Weights of a small mixture-of-experts language model, trained from scratch on English Wikipedia: 11 layers, 128 experts in each of 6 layers.
Below are experts of layer 6 (counted from 0) of a mixture-of-experts language model. Rows are named router (the router's row for the expert), gate (a neuron's input weights, with its number), up (a neuron's input weights, with its number) and show model dimensions 0-63. Each number is 128 + 32 x the weight over its row's rms, rounded and kept within 0 to 255.
After each expert's rows: a language model's description of what the expert responds to. This comes from a sample of Wikipedia text that the model never trained on.

# expert 58
router [128  45 161 139 123 155 160 157 117   6 114  98 122 100 120  82 114 139 120 144 131  90 103 194  98 151 132 182 126 140 160  72  57 123 118 126 150 116 134 163 117 131 121 156 129 115 156 157 123 115 102 159 151 144 152  97 110 167 173  99 134 120 103 122]
gate0 [142 114 104 111 153  64 151 113 126  89 108 151 128 140 141 151 160 100 133 231 165 148 150 161 154 117 118 177 161 105 103 170 140 167 155 109 142 104 170  68 105 127 131  74 131 117  77 123 140 146 128  75 104 151  86  92 171 170 149 101 113  76 102 130]
up0 [108 152 123 161 117  75  73 137 111 127 124 171 112  93  85 134 162 133 106 115 153 123  99 104  98 129  68 158  83 120  86 131 154 153 120 150 102 119 129 117 107 134  72  69 123 245 122  87  94 150 128 130 105  90 156 132  94 108  73 137 141 123 117  97]
What it handles: Inner pieces of foreign personal names in sports and credits lists, often with accented letters, such as ö, ñ, J-anc-só.

# expert 31
router [147 117 146 166  98 181 112  80 112  97 126 120  58 162 125 144  77 108  86 164 153  98 145 189  99 142 156 155 122 178 111 141  96 140 127 131 143 187 115 147 119 107 136 140 105 119 152 124 123 161  51 107 201 200 208 114  48 192 190 129 130 121  95 103]
gate6 [114 145  98 138 128  75 139 180 159  91  90 150  99 112  58 115 121  97 124  98 184  91 134 160 100 101  86 145 125 117 110 106  57 139 102 140 151 219 120 134 113 109 148 155 141 140 102  91 178 186  77 126 188 163 187 136 130 137 163  66 155 101 157 165]
up6 [131 175 130  69 153 186  45 126 123 132 164 127 148 109 185 138 126  63 105 117  94 171 117 144 107  67  90 156 161 162 151 127 131 136 128 150  76 145 141 127 102 155 127  86 129 148 172 109 117 138 152 146 106 110 130 165  93  70 173 148 130 130 109 194]
What it handles: Table pipe separators after team, driver, stadium or artist names in sports and music tables, plus some prepositions like with.

# expert 62
router [137 122 133 134 145 122 165 106  91  75 112 149  78 169 115 159  88 115 102 129 140 124 152 176 145  99 101 140 136 166 128  77 130 138  68 180 146 144  90 171 147 128 143  92  76 105 151 131 107 133 128  51 155 171 178 118  94 154 127 149 145 111 118  90]
gate0 [157 119 110 118 168 138  88 102  81 112  96  46 142 215 129  82  82 127 146 168 133 142  79 195  96 114 145 173 182 117 140 115 132 100 118 110 109 155 190 170  87 106 150 154 171 141 115  93 161 148  69 133 139 112 143  90 158 130 138 144 118  58 124 159]
up0 [141 112  94 171 132 137 164  76 137  60  79 138 108 144 125 107 136 115 145 123 124 152 139 101  97 153 142 139  90 115 157  92 109 146 100 133 102 105 173 188  84 144 162 126  85 132 145 186 143  57 128 195  97  85  91 114 128 129 171 136 145 162 143  81]
What it handles: Title and role words in lists and tables, such as Nominated, vice, deputy, assistant, member, Grand, founder, episodes.

# expert 26
router [179  94  66 101 147 137 121 142  97 132 208 100 118 135 118 121 133  89 158 167 154 118 184 157 119 121 221 107 106 157 117 128 115 147 104 123 127 176 128 128 141 117 179 163 146 114 131 150 112 199 146 115 174 125 149  72 131 202 115 147 112 154 133 104]
gate0 [186  84 130 119 134 218  91  82 160 154 110  99  98 129 151 143  87 148 185 161 116 108 147 157  79 147 130 184 153 154 176 120  89 177  78 107 138 181  92 144 114 170 174 120  89 148 169 157 138 133 149 134 158 124 101 108  90 158 129 183  91 144  85 106]
up0 [ 45 162 117 129  85  82 148 120 113 124 171  90 161 129 144 131 195 149 107  94 138 143 123 124 156 101 118  92  94 168 134 135 128 207 165 129 132 100  95 185  96 134 120 180 123 104 144 104 166 169  78 142  74 149 129 128 113 135 142 116 131  98 137 194]
What it handles: The words and, or, & joining two nouns or roles, as in "physics and engineering", "educator and politician"; also modals like can, must, shall.

# expert 30
router [168  94 104 114 111 118 102  72 120 133 184 115  93 123  80  81 135 107  89 138 138  70 156 169 162 108 176 125 148 186 165  70  98 115  74 165 128 134 121 184 157 144  97 132  82 140 160 147 103 171  78 120 165 143 157  89  96 154 145 110 123  88 141  48]
gate0 [123 168 164  87 145 132 102  88 123  99 107 164 111 135  99 142 113 166 132 111 133 187 160 113 138  87 159 136 182 143  74  38 154 143 147  84 108 150 137 160 196 172 201 121 125 114 114 110 119 170  82 167 201 159 137 147 128 155 130  96  80 105 100 180]
up0 [106 142  78 124  89 145 148 151 144 105  96 123 138 123 129  43 157  97  74 148 167 159 138 113 162 159 168 101  94 160 167 198 202 105 150 130 161 210 118 135  95  94 127 106 100 182 123 139 207 174  99 122 127 118 156 125  37 144 159 101 105 121 140  98]
What it handles: Prepositions and articles inside titles, place names and list entries, such as of, in, at, to, de, as in The Shoppes at Northpark.

# expert 40
router [106 138 137 150  83 166 155 134  99 146 115 164  68  83 138 156 114 111 124 149 130 162 172 149 121 172 122 111 122 163 107 123  93 125 147 100 159 165  68 136 126 161 129 107 102 147 141 184  91 206  77  96 189 149 128 105 151 152 146  93 106 167 159 112]
gate1 [178  71 103 145 138 121 155 187  83 146 135  82 139 152 123 137 120 151  86 152 202 187  63 103 166 116 126 156 153  92  70 132 126 143 146 126  99  98  85 175 145 106 108 121 153 117  99 137 145 111 116 143 125 140 146 137 206  80  66 131 154 112 130  96]
up1 [156 116 143 118  73 173 145  81 120 170 138 128 141 126 107 160 107  70 127 108 101 150 143  64 102 144 102 164 137 133  47 117 112  94 189 105 116 138  95  89 145 149 137 130 122 118 204 140  75 160 139 152 151 126 148 125 201 127  92 117  77 112  89 188]
What it handles: Capitalized words inside names of organizations and schools, such as International, Association, Football, School, Institute.

# expert 34
router [135 116 186 133 121 125 131  76 134 110 143 123  85 131  73 116 139 128 106 123 170  39 154 201 153 140 153  61 125 162 124  67 113 158  95 147 211 135 130 150 167 113 116 122  92 139 111  99 114 132 101 129 199 118 191  61  55 132 151 118  88 115  89  77]
gate1 [135  81 182 150 122 182  96  89  83 170 127  99  64 106 193 108 150 139  88 141 127 187 155 188 119 183 106 111 104 134 179 112 134 174 183  73 160 124  84 117  75 140 111 128 130 112  73 140 181  96  99 127 118 138 160 184 113 134  80 119 136 121 110 116]
up1 [110  74 183 199  88 154 187 110 118  97  86 126 121  98 193 133 112 138 124 159  97 119 190 209 119 154 117 156  78 121 186 182 122 129 113 147 217  84 150 159 136 187 112 119 163 190 166  68 156 108 139  80 125 123 134 147 123 115  92  78 130 114 129  86]
What it handles: Final pieces that complete a term just before a line break or parenthesis, in taxonomy, chemistry and titles, such as brom-ide, spad-ice-a, wheel.